Below are experts of layer 7 (counted from 0) of a mixture-of-experts language model. Rows are named router (the router's row for the expert), up (a neuron's input weights, with its number) and show model dimensions 0-191. Each number is 200 + 40 x the weight over its row's rms, rounded and kept within 0 to 999.
After each expert's rows: "mostly gets" lists some tokens that are sent to it at least half of the time; "gets" lists some tokens that make up at least twice as much of what it gets as of all text. This comes from a sample of Wikipedia text that the model never trained on. Tokens count by the router's weight.

# expert 55
router,132,108,275,240,244,220,250,193,172,246,211,197,200,239,199,171,159,214,179,244,174,193,196,274,191,227,247,237,245,235,193,182,229,239,189,228,214,157,216,244,207,138,176,249,157,232,232,199,173,188,165,256,262,152,194,207,207,144,259,225,231,221,234,164,211,228,211,213,186,180,199,234,127,169,221,161,241,234,218,190,224,196,246,225,209,203,100,115,108,193,218,261,175,195,146,200,224,224,174,197,180,206,166,257,208,149,221,195,236,175,222,173,147,214,239,165,226,147,186,164,244,186,206,179,138,289,208,223,295,309,147,245,178,245,210,197,190,219,173,150,202,149,161,232,170,236,136,158,246,223,204,174,253,171,335,117,123,267,152,155,166,242,250,153,184,232,234,197,110,217,189,223,168,210,241,233,234,198,192,214,163,231,202,227,200,161,202,208,157,245,168,234
up0,197,227,225,188,178,247,168,161,256,170,198,218,248,163,258,173,212,134,203,245,232,180,209,188,136,273,213,260,166,143,209,236,240,209,232,164,178,265,194,161,121,162,168,210,230,220,207,204,167,212,187,185,206,252,150,188,173,172,203,171,260,201,232,183,239,251,217,145,148,202,171,234,183,294,203,197,213,240,259,243,239,218,151,123,127,185,211,240,134,194,280,148,161,204,180,225,228,127,192,216,174,237,216,189,190,174,203,254,221,207,206,179,149,257,297,175,165,184,216,211,162,235,202,177,160,143,238,235,199,209,203,248,135,201,251,131,155,237,144,174,169,210,254,235,257,252,255,181,198,222,227,148,227,225,189,232,181,165,172,267,280,139,217,204,163,297,177,177,181,196,257,227,189,142,149,254,223,167,201,176,282,240,196,70,218,169,178,241,233,211,219,272
mostly gets: " an", " un", " a", " been", " became", " was"
gets: " a", " was", " the", " an", " is", " as"

# expert 24
router,179,188,240,171,245,222,187,209,175,180,250,162,227,161,249,235,159,190,204,176,147,147,200,221,243,275,123,265,154,218,100,199,231,180,199,197,166,255,220,138,149,244,237,190,193,251,202,245,203,255,122,183,234,114,147,155,159,180,203,178,141,163,173,216,222,236,206,230,175,170,233,242,202,186,165,199,197,215,215,173,174,194,251,260,156,255,187,162,102,216,212,251,171,166,242,106,226,193,211,214,238,218,214,164,193,282,211,298,188,164,210,152,166,256,174,181,205,259,171,173,272,192,187,172,206,218,226,212,293,240,170,235,171,258,185,145,215,165,233,262,120,223,128,135,242,214,185,261,168,217,266,189,207,229,162,218,229,189,158,165,196,184,160,248,186,141,158,226,196,152,259,200,203,150,140,244,259,196,186,212,187,221,230,171,124,253,131,187,228,224,157,156
up0,134,247,220,187,139,226,190,225,211,220,186,181,156,176,168,213,194,236,226,206,201,197,207,169,207,255,110,140,240,113,166,229,89,175,160,196,198,112,245,231,277,264,241,144,178,247,120,212,189,199,227,172,182,182,187,246,165,197,121,233,196,255,221,224,202,174,224,221,268,175,152,119,167,214,169,184,226,157,218,211,179,92,259,189,146,208,230,209,183,158,164,149,137,183,127,182,181,230,198,230,232,166,133,232,193,207,193,188,277,216,199,190,254,168,206,246,191,156,211,227,235,225,164,131,162,185,277,219,200,194,272,185,197,124,199,143,197,222,230,223,194,185,180,285,238,210,198,148,191,133,149,266,123,195,189,177,173,269,172,261,171,149,148,177,232,246,213,239,229,262,255,196,178,187,193,206,224,144,146,192,273,210,183,230,234,234,186,189,191,156,243,187
mostly gets: " (", "–", "_{", "^{", "(", " "
gets: " ", " (", "–", ".", " \"", "/"

# expert 25
router,222,173,288,197,146,263,190,135,173,176,190,201,252,168,195,175,187,214,228,180,226,215,227,281,169,287,199,208,236,171,279,168,136,167,129,178,134,128,184,189,191,203,252,171,246,174,234,227,190,197,252,160,203,190,199,200,164,168,299,267,135,131,275,204,158,212,217,223,188,228,169,162,247,203,190,161,233,185,271,234,242,144,179,187,166,189,232,214,274,220,264,258,149,254,186,226,206,159,156,229,171,178,189,269,254,179,212,156,212,209,175,201,261,193,218,287,214,253,170,129,188,253,182,118,163,221,201,224,229,163,206,277,268,179,221,151,191,218,261,194,214,265,131,184,299,177,204,143,208,225,184,259,217,170,160,170,195,211,156,180,210,201,183,246,252,211,143,224,236,209,238,162,148,147,225,251,164,254,190,222,257,166,214,216,173,216,258,228,180,175,211,165
up0,194,218,207,280,164,226,144,226,248,217,195,268,358,195,117,142,241,131,121,162,284,228,195,197,208,224,240,221,196,230,155,252,204,202,195,191,153,209,271,142,162,230,198,101,198,142,192,201,227,237,198,272,231,176,303,249,225,153,260,228,195,202,216,147,174,121,180,277,185,199,240,203,240,177,223,203,125,235,304,217,186,195,172,283,177,201,237,195,243,186,228,166,170,189,135,175,169,269,235,228,214,234,132,219,235,226,204,202,236,245,250,124,211,241,216,235,137,206,149,283,172,213,234,186,198,135,194,211,194,196,157,207,244,167,231,252,243,225,221,223,222,162,195,201,179,235,217,196,199,222,227,195,210,222,149,262,190,161,186,228,197,240,241,184,213,164,206,156,152,188,254,199,225,257,214,184,168,225,218,195,173,213,191,165,183,171,151,164,177,242,165,231
mostly gets: " won", " released", " held", " received", " took", " played"
gets: " on", "ed", " in", " for", " won", " a"

# expert 16
router,145,158,253,142,267,168,226,140,170,186,227,277,219,200,253,154,195,161,205,221,179,168,236,292,176,206,216,217,236,221,202,208,146,177,199,166,225,243,147,180,241,197,219,133,147,222,201,242,208,144,210,269,260,138,210,232,199,82,152,196,249,249,171,121,174,192,234,126,166,134,164,228,182,192,163,187,228,270,224,180,209,174,204,238,252,199,192,236,245,154,235,167,111,194,168,177,239,162,242,199,171,204,192,250,251,193,221,192,222,137,244,119,184,185,230,177,142,174,159,227,187,211,149,277,207,174,240,163,220,244,183,203,179,270,148,204,160,170,216,153,233,140,201,257,261,107,115,191,259,204,199,178,225,155,226,203,122,204,152,183,233,261,275,118,209,150,227,212,209,202,198,162,248,221,235,216,216,222,207,199,228,186,205,162,171,199,174,227,174,258,186,133
up0,209,253,195,162,287,246,283,134,223,224,148,197,226,146,242,188,199,164,174,176,314,239,247,235,142,142,221,166,158,155,209,108,181,191,126,105,208,258,215,188,209,185,160,208,173,198,192,220,167,168,237,251,115,253,218,175,276,155,166,205,235,177,161,226,177,197,225,219,164,192,171,238,145,163,170,223,154,305,183,194,232,159,177,221,175,215,192,231,237,204,126,233,225,167,153,126,133,150,152,252,223,175,238,243,212,165,157,264,221,170,273,205,157,207,279,157,204,207,202,113,231,235,212,208,240,194,186,219,242,249,193,170,152,224,169,239,170,193,239,207,251,240,198,155,193,178,131,190,176,187,239,163,195,177,207,186,168,204,166,164,142,154,228,232,178,138,153,152,206,266,280,218,212,207,219,215,189,250,207,135,147,179,216,219,180,199,132,190,244,175,200,168
mostly gets: " un", " dis", " re", " st", " t", " res"
gets: " \"", " t", " was", " un", " st", " as"

# expert 18
router,207,190,174,155,244,227,180,184,266,216,220,206,182,207,210,148,236,228,232,237,280,133,212,172,132,238,215,174,190,265,173,176,249,270,178,276,232,193,148,119,225,170,153,229,177,122,223,232,254,179,176,313,215,222,181,151,199,262,202,230,216,180,180,218,279,251,166,161,131,225,198,231,195,197,185,236,235,206,184,234,238,286,220,156,258,222,218,240,145,181,151,208,217,164,172,246,204,224,172,213,188,185,162,218,224,242,172,265,253,214,278,210,239,156,154,162,238,166,223,168,200,129,224,219,231,187,175,103,133,140,202,205,205,298,149,230,158,149,266,214,138,230,176,155,218,158,239,162,138,229,197,169,129,237,274,191,229,194,189,186,183,234,177,116,152,204,257,177,157,153,231,181,255,174,160,201,184,225,184,253,174,174,204,254,239,214,183,219,206,213,158,143
up0,285,202,258,228,234,243,252,186,217,200,153,190,167,224,211,261,227,238,100,161,223,216,219,190,213,161,165,187,278,214,185,259,222,145,204,274,253,192,176,225,173,213,246,189,161,244,234,265,139,180,204,199,225,144,207,114,179,161,203,239,238,194,248,193,114,316,218,233,229,147,204,171,167,171,271,276,126,208,207,146,261,159,204,171,192,268,98,186,217,192,200,219,193,265,192,252,230,175,193,152,223,249,266,219,201,153,240,269,181,227,194,263,234,160,248,198,229,204,240,243,194,204,141,195,197,213,172,112,187,200,184,211,146,217,186,202,199,257,199,174,217,199,205,304,139,241,229,182,182,246,187,168,203,192,262,219,169,266,249,167,234,205,195,204,188,232,176,156,189,176,235,173,197,190,224,261,225,152,185,179,232,126,194,211,282,255,190,270,214,185,221,241
mostly gets: "20", "19", " rep"
gets: "19", "20", " ", "18", "–", "17"

# expert 3
router,188,178,261,196,201,215,236,153,212,164,186,253,213,215,188,218,243,124,159,149,206,124,241,175,212,140,146,164,257,113,154,225,193,184,146,270,192,198,244,154,112,208,158,155,287,199,188,166,209,223,237,158,162,192,161,226,213,188,226,239,221,193,196,258,269,185,228,215,175,204,250,158,232,127,250,222,227,119,190,212,171,105,247,223,220,208,261,200,237,165,110,187,200,138,158,125,208,167,191,251,147,187,184,197,148,186,259,247,235,217,161,165,216,175,202,103,201,176,209,185,203,197,217,205,238,214,121,261,132,243,192,254,198,172,181,244,268,210,232,159,180,245,188,251,133,151,200,155,211,137,198,166,185,243,219,265,167,228,167,277,250,185,217,190,187,203,191,175,272,226,218,158,201,105,204,253,225,191,211,234,221,198,267,213,242,175,223,207,149,158,222,154
up0,233,244,244,256,179,285,222,216,222,163,202,199,131,176,258,257,217,187,245,167,171,311,260,150,192,237,167,119,241,128,249,171,175,249,223,189,251,228,275,169,164,220,155,195,251,186,196,208,219,157,163,269,281,179,185,136,209,276,243,199,270,174,270,176,230,191,176,223,184,260,211,168,218,157,145,208,209,232,196,200,204,145,199,167,222,181,191,201,139,215,178,148,152,228,200,204,273,297,218,219,198,192,157,211,126,299,181,188,192,236,201,204,236,213,199,200,223,234,185,226,191,216,160,192,207,175,207,189,194,195,209,167,240,197,224,191,200,212,263,226,156,190,293,179,171,239,280,214,114,152,154,252,194,248,193,187,239,255,227,275,145,206,200,207,183,181,242,137,241,194,197,202,239,159,104,152,197,196,203,226,149,268,230,158,209,202,133,194,218,168,215,118
mostly gets: " all", " All", " million", " $", " many", " Most"
gets: "0", "00", ".", "5", "10", " all"

# expert 54
router,165,194,214,252,259,220,149,152,165,146,194,151,200,169,186,251,150,220,201,220,198,199,186,207,194,246,220,234,150,222,138,206,159,215,123,259,205,195,247,204,231,225,210,122,196,207,147,187,258,187,227,209,146,170,246,178,225,196,285,254,156,211,219,192,188,138,202,177,147,246,180,200,239,191,192,193,189,204,214,248,249,190,168,241,237,294,216,189,240,232,179,220,200,226,129,247,130,237,219,187,138,132,188,198,256,153,190,198,201,190,230,159,214,272,259,239,205,221,149,303,220,206,202,142,200,124,151,242,203,186,156,134,241,165,213,198,299,181,190,195,150,264,166,153,216,155,281,140,194,139,259,231,188,235,174,116,205,224,192,214,162,184,161,174,241,229,178,220,271,225,171,221,129,245,184,196,143,173,206,250,157,237,299,128,229,240,263,206,262,191,192,166
up0,208,247,254,224,140,249,183,211,141,216,211,183,166,246,166,126,220,142,282,242,218,177,293,201,275,154,230,206,194,215,186,196,259,141,212,144,183,244,219,153,215,177,177,158,197,178,169,185,229,283,257,203,224,224,219,253,234,278,148,207,180,197,199,206,181,201,137,189,111,136,273,192,150,212,205,186,141,135,204,208,163,237,152,155,176,171,214,218,234,287,196,208,224,161,285,154,227,245,217,195,199,173,243,117,204,246,234,305,207,253,241,151,226,173,245,81,210,228,177,216,210,211,252,163,225,186,171,123,217,208,200,134,230,213,220,203,141,263,197,200,216,197,262,199,127,212,192,193,219,222,152,190,210,210,205,163,248,220,228,245,234,206,221,189,201,170,214,190,251,197,149,215,200,210,303,269,228,211,205,149,150,237,275,218,243,182,187,242,230,159,191,184
mostly gets: " during", "-year", " During", "During", " entire", "Following"
gets: " a", " the", "–", "20", " of", " in"

# expert 52
router,300,230,191,224,149,260,128,372,200,171,185,168,200,114,318,210,159,178,177,160,183,194,98,190,175,217,211,248,181,222,150,223,147,180,196,218,228,205,201,197,242,165,190,194,206,219,183,210,141,206,193,176,253,204,234,184,204,174,201,246,185,206,181,189,169,224,178,199,245,191,173,174,161,192,143,151,270,159,258,156,153,218,314,211,229,200,235,212,246,153,134,193,209,193,169,119,205,230,175,170,232,198,184,228,195,197,163,159,268,212,129,247,179,136,139,244,255,143,216,238,235,242,213,203,158,191,185,188,145,245,198,178,193,140,183,220,143,189,206,260,222,260,184,200,228,240,172,255,227,229,244,240,195,258,213,181,131,234,200,247,161,178,183,209,189,275,195,217,203,276,124,233,190,276,177,243,206,216,206,261,207,171,226,185,187,205,263,193,164,187,212,167
up0,203,216,212,232,202,186,258,189,226,206,200,140,212,205,187,115,204,168,167,166,195,245,175,235,190,176,118,168,159,179,175,267,145,255,232,269,152,164,226,182,261,142,189,191,195,216,180,240,231,216,168,227,270,195,161,149,165,201,244,197,189,209,231,205,221,159,147,224,260,262,181,219,194,258,233,231,200,253,176,242,217,295,262,182,202,183,188,155,154,176,236,156,117,245,152,229,180,176,218,283,260,256,142,227,149,215,184,276,192,250,268,172,176,187,161,190,252,248,249,186,193,214,186,190,295,138,208,206,209,147,247,236,214,171,198,169,209,174,201,272,225,212,182,213,157,172,207,219,222,243,185,212,161,231,178,177,204,218,141,230,294,229,228,247,180,166,184,116,101,151,284,247,132,243,181,218,249,203,180,188,233,159,165,207,119,203,138,252,137,204,143,186
mostly gets: " Squadron", "   ", " Officer", " Nominated", " MPC", " Swing"
gets: " |\n", ")", "1", "0", "2", "%"

# expert 7
router,266,140,246,199,225,181,308,269,174,145,175,91,174,153,196,163,215,217,160,176,234,187,167,200,189,278,135,185,217,231,207,183,168,271,256,228,212,175,170,185,203,153,198,302,183,190,272,221,213,170,188,267,230,204,104,210,171,183,213,227,217,195,238,201,211,220,135,108,194,172,238,244,171,175,250,242,206,232,197,256,257,227,176,219,142,238,211,238,105,179,222,267,196,107,139,169,224,231,187,275,204,211,210,154,94,150,223,194,134,241,192,164,197,199,228,146,236,167,194,191,205,218,217,197,198,240,245,214,263,226,101,178,215,191,185,253,204,217,131,196,154,200,170,173,175,209,156,196,163,230,213,205,212,216,271,110,216,221,174,238,167,200,268,213,178,120,220,173,169,236,174,277,151,187,228,199,207,191,227,203,245,207,210,171,154,200,200,195,200,166,235,210
up0,231,217,165,209,175,197,190,155,187,218,243,220,187,157,178,275,265,213,164,213,260,191,206,237,178,163,159,219,276,147,283,287,212,174,117,261,130,139,191,228,190,211,226,195,206,185,279,209,123,206,194,185,236,163,215,202,270,175,166,239,146,206,123,216,180,234,159,173,191,192,228,165,137,166,204,217,207,119,200,103,212,247,226,204,169,281,183,219,243,213,158,207,232,264,197,171,127,188,252,271,250,219,206,236,119,160,146,196,238,207,163,294,134,206,136,158,237,139,217,227,201,236,155,264,163,171,145,167,166,248,206,146,181,207,207,204,191,197,223,228,204,243,261,230,138,206,225,182,136,188,146,186,198,219,147,278,255,215,253,180,186,179,221,203,199,190,198,210,202,163,131,194,180,177,169,165,223,163,167,184,209,214,248,127,268,173,186,230,138,221,195,267
mostly gets: "),", "\",", " former", ",", ".,", ",\""
gets: ",", " the", " and", " a", " was", "),"

# expert 57
router,233,223,187,167,222,214,231,118,162,151,170,154,170,245,195,250,188,253,144,260,224,257,178,152,206,181,252,233,134,206,131,211,119,266,168,188,92,214,172,251,210,178,147,272,226,184,204,189,188,130,272,195,127,188,166,201,188,179,115,180,232,171,217,199,281,175,222,144,207,183,231,188,190,223,231,196,164,146,189,143,275,159,204,180,184,167,167,179,191,110,256,137,222,253,214,212,199,235,157,114,144,157,245,185,222,236,162,246,232,217,181,247,170,228,193,156,151,202,280,267,153,244,232,202,177,156,242,211,178,176,248,166,182,188,211,226,193,214,156,171,130,109,246,157,136,222,177,158,201,209,196,215,212,128,198,165,191,215,210,228,141,256,211,127,228,210,237,193,202,136,186,180,184,191,167,152,249,190,206,205,231,177,173,258,200,210,252,193,190,204,220,301
up0,200,208,162,221,231,241,225,122,215,213,182,203,260,188,256,240,166,187,149,170,236,291,183,132,231,254,146,207,227,179,164,194,210,283,138,252,174,222,180,198,114,179,117,230,120,170,184,335,211,231,252,219,197,269,232,209,158,234,204,230,165,179,203,178,203,193,208,155,141,159,187,197,206,191,166,200,122,270,193,259,241,205,186,242,229,194,190,232,223,164,175,240,165,233,187,141,281,260,211,156,229,175,206,288,150,226,205,239,231,183,193,250,145,284,217,176,196,221,252,140,244,190,239,220,265,207,179,246,51,177,219,244,177,268,243,224,209,226,192,206,211,224,261,209,148,196,194,185,270,220,176,218,172,182,197,212,186,218,192,206,186,214,171,183,170,147,214,155,200,198,241,227,174,152,171,205,207,216,210,194,231,222,229,224,235,150,224,268,179,302,198,244
mostly gets: ".\"\n\n", " This", ".\n\n", "\".\n\n", " There", " However"
gets: ".", ".\n\n", " The", ",", "The", " He"

# expert 8
router,211,200,348,177,209,250,197,221,207,152,161,173,140,160,168,230,221,217,149,248,190,189,273,163,217,251,203,193,222,197,159,202,170,255,180,224,155,192,164,182,199,205,152,209,203,161,179,268,216,155,274,302,145,184,207,245,203,199,129,194,268,131,248,197,252,145,251,97,245,193,146,179,253,210,176,221,194,230,193,230,307,214,208,229,145,267,268,203,117,176,229,216,196,224,247,209,205,181,207,235,154,148,232,216,140,220,156,227,193,215,221,204,241,249,223,135,192,232,242,236,119,221,143,214,222,134,228,221,243,191,211,162,232,205,196,233,123,171,193,193,133,177,250,145,152,148,190,120,177,229,252,199,206,142,163,160,197,264,189,182,180,235,201,199,207,130,249,176,211,218,284,217,161,168,177,189,210,166,214,192,228,191,223,211,217,122,239,182,233,197,168,183
up0,186,170,257,179,199,225,226,219,205,175,248,185,255,196,207,186,165,252,209,237,197,175,276,276,200,195,168,231,197,220,195,231,188,241,177,215,208,249,177,177,156,219,235,170,76,224,233,248,125,228,233,206,201,260,263,195,98,239,222,123,226,232,189,123,180,200,226,184,192,186,168,186,139,177,274,155,233,205,221,251,210,161,243,190,212,241,183,268,196,233,265,265,242,253,217,205,275,179,214,210,182,208,246,171,153,167,136,171,163,216,137,250,145,158,246,193,208,210,152,188,236,292,202,160,302,112,206,188,214,142,237,201,233,201,252,183,199,242,221,234,189,197,150,262,161,237,146,256,229,154,202,206,196,211,232,152,211,209,220,273,176,249,208,222,201,199,230,196,215,168,178,312,218,210,194,259,269,129,202,233,185,228,247,215,237,169,236,297,213,181,246,213
mostly gets: " when", " where", " However", " while", " because", ".\n\n"
gets: ",", ".", ".\n\n", " and", " that", " but"

# expert 26
router,231,278,184,260,176,245,201,209,221,174,255,139,218,206,189,93,267,239,132,172,172,154,215,239,241,168,265,166,154,166,203,233,217,269,196,214,230,109,177,149,127,173,241,139,181,176,176,223,167,226,223,197,210,213,225,228,160,221,160,232,169,255,197,241,195,163,237,220,190,303,200,210,155,192,239,200,232,228,191,211,164,233,215,162,272,241,206,177,148,229,165,173,250,216,302,143,158,200,161,144,139,231,193,274,197,152,167,177,213,254,229,282,235,120,205,228,240,158,215,208,243,187,187,164,200,117,166,112,191,170,217,202,188,266,202,209,174,177,255,217,225,228,182,228,195,217,270,260,174,199,216,156,209,227,167,172,182,221,187,219,169,212,202,241,233,203,118,181,188,177,146,147,243,163,148,242,157,175,195,229,116,167,159,142,242,199,189,249,173,107,197,226
up0,234,198,164,266,167,243,174,276,195,165,168,147,226,137,326,171,152,257,203,196,254,222,178,166,186,156,222,164,220,250,185,161,86,247,204,144,138,223,210,155,258,275,188,205,277,212,219,154,170,159,179,281,154,226,203,208,132,292,191,256,177,175,218,189,223,209,252,171,140,194,193,247,237,248,185,191,259,208,170,181,225,195,229,217,205,240,157,164,141,174,226,203,197,192,225,140,172,182,187,145,182,175,191,209,230,182,212,185,244,231,159,207,191,191,222,196,186,187,165,162,124,199,251,175,121,177,204,194,209,116,194,225,214,220,261,215,223,141,179,182,181,185,257,245,247,162,194,201,231,123,258,186,187,254,292,204,143,176,196,211,190,193,101,164,204,148,231,223,194,182,163,194,249,145,173,163,144,272,217,192,178,214,181,191,167,168,264,139,224,237,113,209
mostly gets: "′", "°W", "°E", "″E", "″W", "°"
gets: "1", "0", "2", "19", "3", "4"

# expert 17
router,182,250,236,254,169,188,192,142,219,184,260,206,151,196,201,225,105,161,162,86,144,168,219,275,193,152,225,188,189,199,217,120,189,204,178,182,89,226,177,142,212,213,146,191,191,192,207,192,221,234,169,219,177,230,149,206,209,185,237,152,221,257,177,215,161,155,220,177,258,265,201,212,212,299,188,211,205,174,212,249,222,180,250,174,209,157,265,183,232,193,198,230,232,234,201,147,207,187,130,175,152,214,163,216,200,153,149,85,227,173,140,254,195,206,146,239,195,203,214,246,190,252,212,238,163,189,185,196,236,249,221,197,176,165,156,211,134,295,214,233,237,219,212,197,199,263,211,209,152,139,169,247,209,320,204,226,188,180,207,134,189,188,207,201,150,141,264,230,142,140,151,222,178,257,209,191,262,237,183,182,163,90,161,124,241,202,211,176,220,234,198,232
up0,227,211,139,233,139,133,161,136,241,261,205,196,164,221,178,249,216,203,227,202,242,204,241,253,219,205,216,264,219,207,219,203,217,195,217,188,165,192,209,263,244,167,188,174,245,194,256,129,179,219,295,172,222,270,266,197,143,227,170,235,138,239,141,162,272,145,204,209,194,216,173,223,219,229,253,196,132,222,172,213,203,170,141,216,159,231,215,238,261,225,194,212,233,139,225,135,231,204,232,257,201,208,166,142,179,258,226,204,214,264,176,187,302,256,280,184,178,181,193,263,169,168,193,176,168,195,126,277,190,277,247,150,110,140,249,163,214,182,228,199,260,245,199,229,204,193,249,251,201,171,179,212,162,238,217,185,244,226,204,254,297,200,226,272,234,263,247,196,188,263,206,269,173,175,246,181,155,229,179,224,113,216,158,186,219,192,227,174,170,226,172,252
mostly gets: " Votes", " JPL", " MPC", " Candidate", " %", "|---|---|---|---|---|---|\n"
gets: " |", " ", ")", " |\n", "0", "1"

# expert 28
router,169,192,213,231,221,242,221,252,222,271,163,172,154,217,180,246,153,193,304,227,154,122,172,185,181,202,154,233,238,253,249,209,227,140,222,159,221,143,167,191,234,213,224,150,221,188,242,153,197,171,240,224,183,218,176,228,202,102,263,220,191,170,241,191,235,196,185,239,206,218,208,194,247,139,160,188,232,285,218,152,281,250,119,200,180,200,216,253,214,245,198,192,170,240,234,273,133,252,249,253,241,198,201,193,132,219,270,158,189,166,222,211,215,184,191,198,158,232,205,190,186,236,208,246,192,192,187,247,256,304,157,208,181,130,215,157,205,178,213,271,296,167,218,233,197,238,191,174,214,212,150,241,271,299,256,114,247,241,155,121,201,205,223,194,211,123,178,206,181,193,253,114,186,208,235,216,211,205,228,187,180,217,215,205,182,156,175,111,177,249,161,213
up0,252,211,214,275,142,209,180,175,269,196,185,251,274,153,174,230,187,151,278,165,206,114,217,167,182,224,187,223,248,192,250,212,157,175,254,239,162,257,254,173,207,162,124,229,240,195,174,221,220,283,133,255,229,156,211,212,199,146,255,236,127,228,214,175,206,232,245,194,201,146,216,313,238,189,219,262,196,155,232,255,170,185,171,227,221,206,174,188,221,150,262,211,148,180,206,221,177,197,239,224,108,243,235,206,176,203,245,232,199,159,165,231,258,210,164,188,174,202,246,231,199,274,164,249,220,138,193,249,183,102,175,181,199,168,176,176,177,244,263,187,263,196,253,250,208,224,172,140,163,225,232,139,251,182,181,221,254,218,169,182,198,248,274,171,134,164,226,175,212,168,300,252,197,224,211,257,257,248,187,189,249,255,207,185,187,214,174,155,224,228,182,259
mostly gets: " or", " against", " into", " to", " using", " without"
gets: " and", " to", " of", " for", " with", " in"

# expert 15
router,222,213,157,143,188,162,144,205,136,252,193,279,233,224,220,170,225,191,205,144,244,193,151,155,232,140,201,217,171,208,166,255,231,181,212,197,191,197,211,245,230,219,203,233,227,185,194,139,222,222,207,279,167,192,174,211,221,201,188,155,165,266,235,263,246,161,210,229,201,162,241,180,151,207,205,260,192,205,260,234,158,182,207,223,288,187,106,220,146,179,228,126,164,153,174,208,235,195,305,191,205,168,163,177,178,168,211,249,150,147,190,241,172,211,177,257,120,234,119,181,202,169,218,170,194,178,212,178,114,195,370,199,196,216,116,161,197,128,140,153,196,197,233,169,152,202,176,195,256,148,199,130,234,226,217,181,258,171,259,197,243,158,160,164,220,183,177,145,199,269,196,186,273,191,159,195,205,220,184,165,159,262,190,223,193,186,210,138,182,245,173,270
up2,222,207,203,205,167,175,156,204,176,262,236,191,190,171,147,229,215,162,138,222,224,146,225,221,178,220,115,231,233,216,236,254,121,185,233,262,141,238,188,266,226,181,241,214,160,219,214,186,221,188,181,138,307,200,243,242,220,180,163,219,148,168,208,164,220,106,177,219,174,175,199,247,246,214,220,174,159,293,202,230,199,210,200,246,211,145,141,183,224,235,205,288,177,245,228,249,177,195,257,107,178,212,238,162,214,216,173,98,302,109,186,139,213,218,188,235,247,162,249,195,191,184,185,167,219,155,223,189,283,215,191,177,206,208,156,225,117,181,266,189,181,251,284,245,177,199,153,139,244,148,186,231,147,231,172,243,214,167,183,270,215,129,211,194,119,192,122,260,260,156,201,220,210,204,156,167,191,217,177,197,245,244,186,223,214,188,214,191,211,188,233,176
mostly gets: " Z", " P", " Y", " Sh", " S", " J"
gets: " P", " S", " D", " L", " G", " K"

# expert 21
router,273,254,283,223,136,220,196,283,222,238,193,146,143,215,204,245,201,229,158,149,144,164,236,126,162,196,163,166,178,160,168,188,262,215,161,137,178,180,220,159,211,209,165,240,182,230,151,130,174,148,220,222,153,150,193,164,223,159,214,124,177,245,124,273,152,236,139,213,194,217,217,146,202,221,189,227,158,172,268,277,172,188,204,197,153,147,261,203,205,156,144,219,181,244,174,208,181,145,183,202,247,287,206,233,194,218,187,163,235,214,111,176,192,173,195,242,226,269,186,240,214,239,246,161,160,132,146,197,253,186,182,241,233,125,226,267,155,190,166,189,204,246,174,165,163,214,277,229,208,133,174,202,188,144,152,194,198,139,225,161,195,231,129,230,155,200,195,224,220,246,202,229,135,255,147,191,187,207,178,204,250,210,146,146,201,207,200,158,251,175,111,188
up0,160,210,191,245,204,101,205,254,220,210,162,197,180,217,197,182,243,210,118,165,213,225,159,261,204,221,212,122,217,222,189,189,184,177,182,235,202,155,239,173,216,138,185,239,270,170,237,171,202,210,274,255,164,186,229,214,313,198,264,215,239,242,218,231,224,247,188,217,237,199,217,143,175,248,254,195,269,122,226,213,212,143,196,142,155,223,218,240,215,164,241,102,192,294,217,201,221,160,209,204,259,187,183,146,156,193,222,227,220,171,176,194,264,266,186,158,195,236,272,185,239,212,238,72,184,92,164,233,255,264,217,249,222,137,164,189,263,203,192,188,175,212,192,179,175,238,180,285,175,277,246,203,227,160,207,128,217,212,214,173,172,206,228,172,213,234,212,223,193,167,238,206,179,236,163,244,232,178,192,170,202,233,246,140,115,187,180,192,259,241,253,186
mostly gets: " ENG", " —;", "----\n\n", " FW", " ESP", " AUS"
gets: " |", "|", ";", "1", ")", " |\n"